{"d_model": 192, "n_experts": 256, "moe_layers": [0, 1, 2, 3, 4, 5, 6, 7, 8, 9, 10, 11], "normalize_top_k": true, "init_std_router": 0.00743, "lr": 0.00784, "lr_head": 0.0052, "grad_clip": 0.5, "schedule": "wsd", "doc_mask": true, "dataset": "wikipedia_en"}
Below are experts of layer 8 (counted from 0) of a mixture-of-experts language model. Rows are named router (the router's row for the expert), gate (a neuron's input weights, with its number), up (a neuron's input weights, with its number) and show model dimensions 0-191. Each number is 128 + 32 x the weight over its row's rms, rounded and kept within 0 to 255. Numbers have three digits each.
After each expert's rows: a language model's description of what the expert responds to. This comes from a sample of Wikipedia text that the model never trained on.

# expert 9
router:142121136132157098129170113125147160120119143131142121103156178165072138068069176148170074151122140191180197119098103147147156153147151123084138178099113117122186208135128160099126170131055128120142111138110108127222122164125114147142171095138151146148169187117134077116127144162156152134110082097126123164090112119180081164146159128120179142088109126051144104184119125162200106137093123099146114116118162141119188117204133130126121096175147061141097145114154113139126092139109116182163098122150144085164159104159144117183139124086080115074137057127155064137100101129082109102
gate1:112080095124155157195112092137132101145096131092190138119134154176063080118131145178125142124115132054110178160157113146145196143155147055104129083081098128138126135108180129154120133129162154097167125140120130067134087173158162121182151177069143117161123098092178085139107122107131103124142113094140143122059098149137098105135148099137160235094142157201148155127095096139146083101122136125136133109174066119173105131150153163152161131161137094143094163113079143134185098106108086114115186094130087184112125098149115136185092141181117139101144088086072095107126103170097092088
up1:096133099068124193118145149119132075138142123087097117174125142156186082135114124127132155160185182174040191150143083108188128123146116137152090138083144096075072124139122145145103106181114200203153158139119158130130079155106128068116101183122080158116118091107158191127141151140152122131114157163109129123140185145115140114080218085132146120127118174109123157137149124108100096101150172161129161114136170160150161094127183194105136101143202138139137159130109174076116120114087167072151142134151144138131175120119087075168114132175091176118163160131134115171172127085155134124
It responds to: B and b pieces. Word-initial pieces beginning with b or B, plus syllables like ab, ac, ob, in any prose, e.g. "b"igger, ground"b"reaking, "Ab"straction.

# expert 31
router:146217146145192162167117094082191184131145133110163117121123129179111127148049144134162111238124116143146112129128149118151134144111130140065123188100107154140144135148133160137160135150126175142133095158154080131172118133138144158096168096164108154166151116121163074115102095154195082193120071182114111161103140141200109136088126134148162141056112108163148121147165149081141153105092117114128164146076109159039182096151122116110112099153168128110094102090148127107118115117143146128150098167158148047086097112142128161135178098116050113084156124145165159124094090123126130136
gate0:112081123117195081119084094149115172189146187157210138159146150119116074120108101085115140123137187124134134129085161138148143104086064149103097094136120141174182113154067132121143163125120160133129105122175076094123058126150207098111101167082154112129104149147108089180099087104192119133131130123153130176148096127202115158113158131110160160182156077179176136097139103143131142111109188099105171181104129151118235134073165111066110174118115098128080116187152178121122142139101091139093155120147172115092130089166131090126158137118180129114118116152132145120122125110110133121
up0:101052139153104108097109162155149124156173115125107174146103083106151179146064135115194138143133144166165166103150095124111131155124171122106128159112184119135156078137119121112051125116098094116132142118052114141064111102113096061190101091101079153075164180121149117118164085106114129123098164170158156097182127089153149161161149125082063129178155117053094144118153168103118127127179100064164126123103168103092117108064090136102098102123096138132077114099109098088170142131123083151129172107161128139147108119116151103145089189097147093176121147169153108131150170194110091081
It responds to: Titles of works. Opening words and letters of song, album and film titles inside quotes or table cells, such as "The, "C, Your.

# expert 23
router:147151140168148120114143098145114166147130140091162150140159150166091128125042113096191086157141119102160207143113161156140189140164124101133117217134059082067122162086115144099130141112121168132076100157127104116077152183165169172167175085143114179142157127098117124133117120110201112120093121133117107152178130156118160136080141120117146161081151160122135145116166100152095109109127127087141140155042131173073142162127148123041137102116109082212125144076148147090105155150093113136158132134140145141147093115158081134120101137120061133072182042148088127147151103120150127125
gate2:117055106149217175110139123129106122151094136102170128065162151132135123114130133079167089157142146111154142133116142111087189160133097159136117165131114124116161072044079108108120216121093126098181113120160140102149114151121118195105107166102170179130106146170135094171117091087185105122112175100156128128105183130118178170130142147083211118073106129074112154182131106155152193107109109068134140124115083166096120130154106153086126122125132058171157145144126124129114073170128125166139123149138144155135111127068132127108116056121091112125104188199099087138134163149173121108
up2:207084111130108138155169086148073105088123140079152117100175137159154144165144149171206141094139148128127140150048098101128101140104137179152117143139192094107093069138156127049111196100114128119117085076182109108094186095142150131166183082121118163126104110105083104079128140123112099137108113112146141142173159175110165176101136164148127134144136168100133109101141131150068116119097160171150149140115121093108147126142121115138088108199123150161160086076144096073150173106137137167090122109126141128155083070110083166104086140070089090177190174184148144111148100171102137161
It responds to: Early pieces of names. Second word piece right after a capital initial in names and rarer words, such as B-udd-hist, B-osn-iaks, Bl-ind, Wind, Tak.

# expert 14
router:180159100124174147136141094111132176115102152151116140098182156134098120084069151117117073177132117187090139069139185081171172131131164105054153137088119095117142143160070144121146132100144108123117129155132143127156126163145114151119138121135147126142149153090152096091120134162196161145130103114164086176093140147162128060093184131142149192130163149168144123160151184131139136056104149089102170147135107145119171132158138094080156086215150145119069160063091102071098092110144126182137120111144174091074148109154137106169167074108104112134164118145146140106032079104096106139
gate2:096157135116142113176106134123173158107099153160140124107162175114092097190114123141133118142129092143152160160100109160136151163104093137137044125135144087139142199120097144157132153086098146128050132166130034145140095113119094149072219179125146162151101152136137177114106087149101152102128132146148139170110144145137142171130227151067163108101094149113158148165116133146097136167129103129173135114205106108091128199132153062128143081173142170123143145162158118144133117179178136204126139156127089131109169118118138138202132091094104090127101149141179162090116124108153062173
up2:087134079177154103103105134127176049135117101128124083183110150084137111110123134113146079119127114138112112120044112121152089177129143087088030116164156129086084125169071175090158161117132130087105084130121136103139140105115156150120114044102141147155168137142148113134146140158117132149134172088077155180066123186140092060161148125133096069165133172136132077116137119125182083135108086116120116129179062122076102157106155074085175132127178123127117133092163134085191171159142125163163090151135121130121096119156145103131127117121191165076098106102135090121092141169074164146
It responds to: Words starting with C. Word-initial "C"/"c" pieces and award-category words in film award tables and prose, e.g. Code, cutting, Best Art Direction, Achievement.

# expert 34
router:127189121156201168136166079105100128101156149084106076133094092126059122109083150162207072166109142137158151114138118096184200104130121122075129180072133143049152139106111107133134146119147082125116139121153163146126170131136136097108089099153084097177182152088113110121139097142151183153059097176147085137111122182187116089116140130147136142107161162125149111149197089072134154107130103124136165141116134138103180081165110133069194089151131138142094165121126130114063098124082141108176093164179174118119123143118103082172131115127110161098158097151173081093135078157133125111
gate2:149124109115123125061201126125154122135112150138140156127146076075127171098161118208110132140087143095188152084130039141061113159114201194130099067103125202101166167149070087088131126138148139162062137173118112122169157106145150123102121081102130154142144169117147097144134100133135117133083149094119183116112117144136107129103106099138118142115115117038149183126132117161109137096107118156171105163116077154104134157126137132136136170114175158059151137113127122080053130102072151143087088160098140175132099128095156124129126158086121117169105172101127091104163136072153049094
up2:141101193112189134109104116125152162079131110106075113110209147151087085099068114098133137046147132112110125131110147112128155161111083087112149120154152115108145127056134127130171154112092158131196181072183107096109145057145147108092132161104109062095107132161166124102105177127123095105125043131152104150143159071103120119102152118074053121107186113148150146132178165121115147161106155132137139166157184113111148119159091082139021137131146098102121081086152143110166137153147108190107133102152141127172088097122137137167132100130153104130144113074115122160107115108126211108
It responds to: Capital initial of names. Capital first letter of foreign proper names after of, in, and or commas, e.g. of M(asego), of P(unta), and G(alkacyo).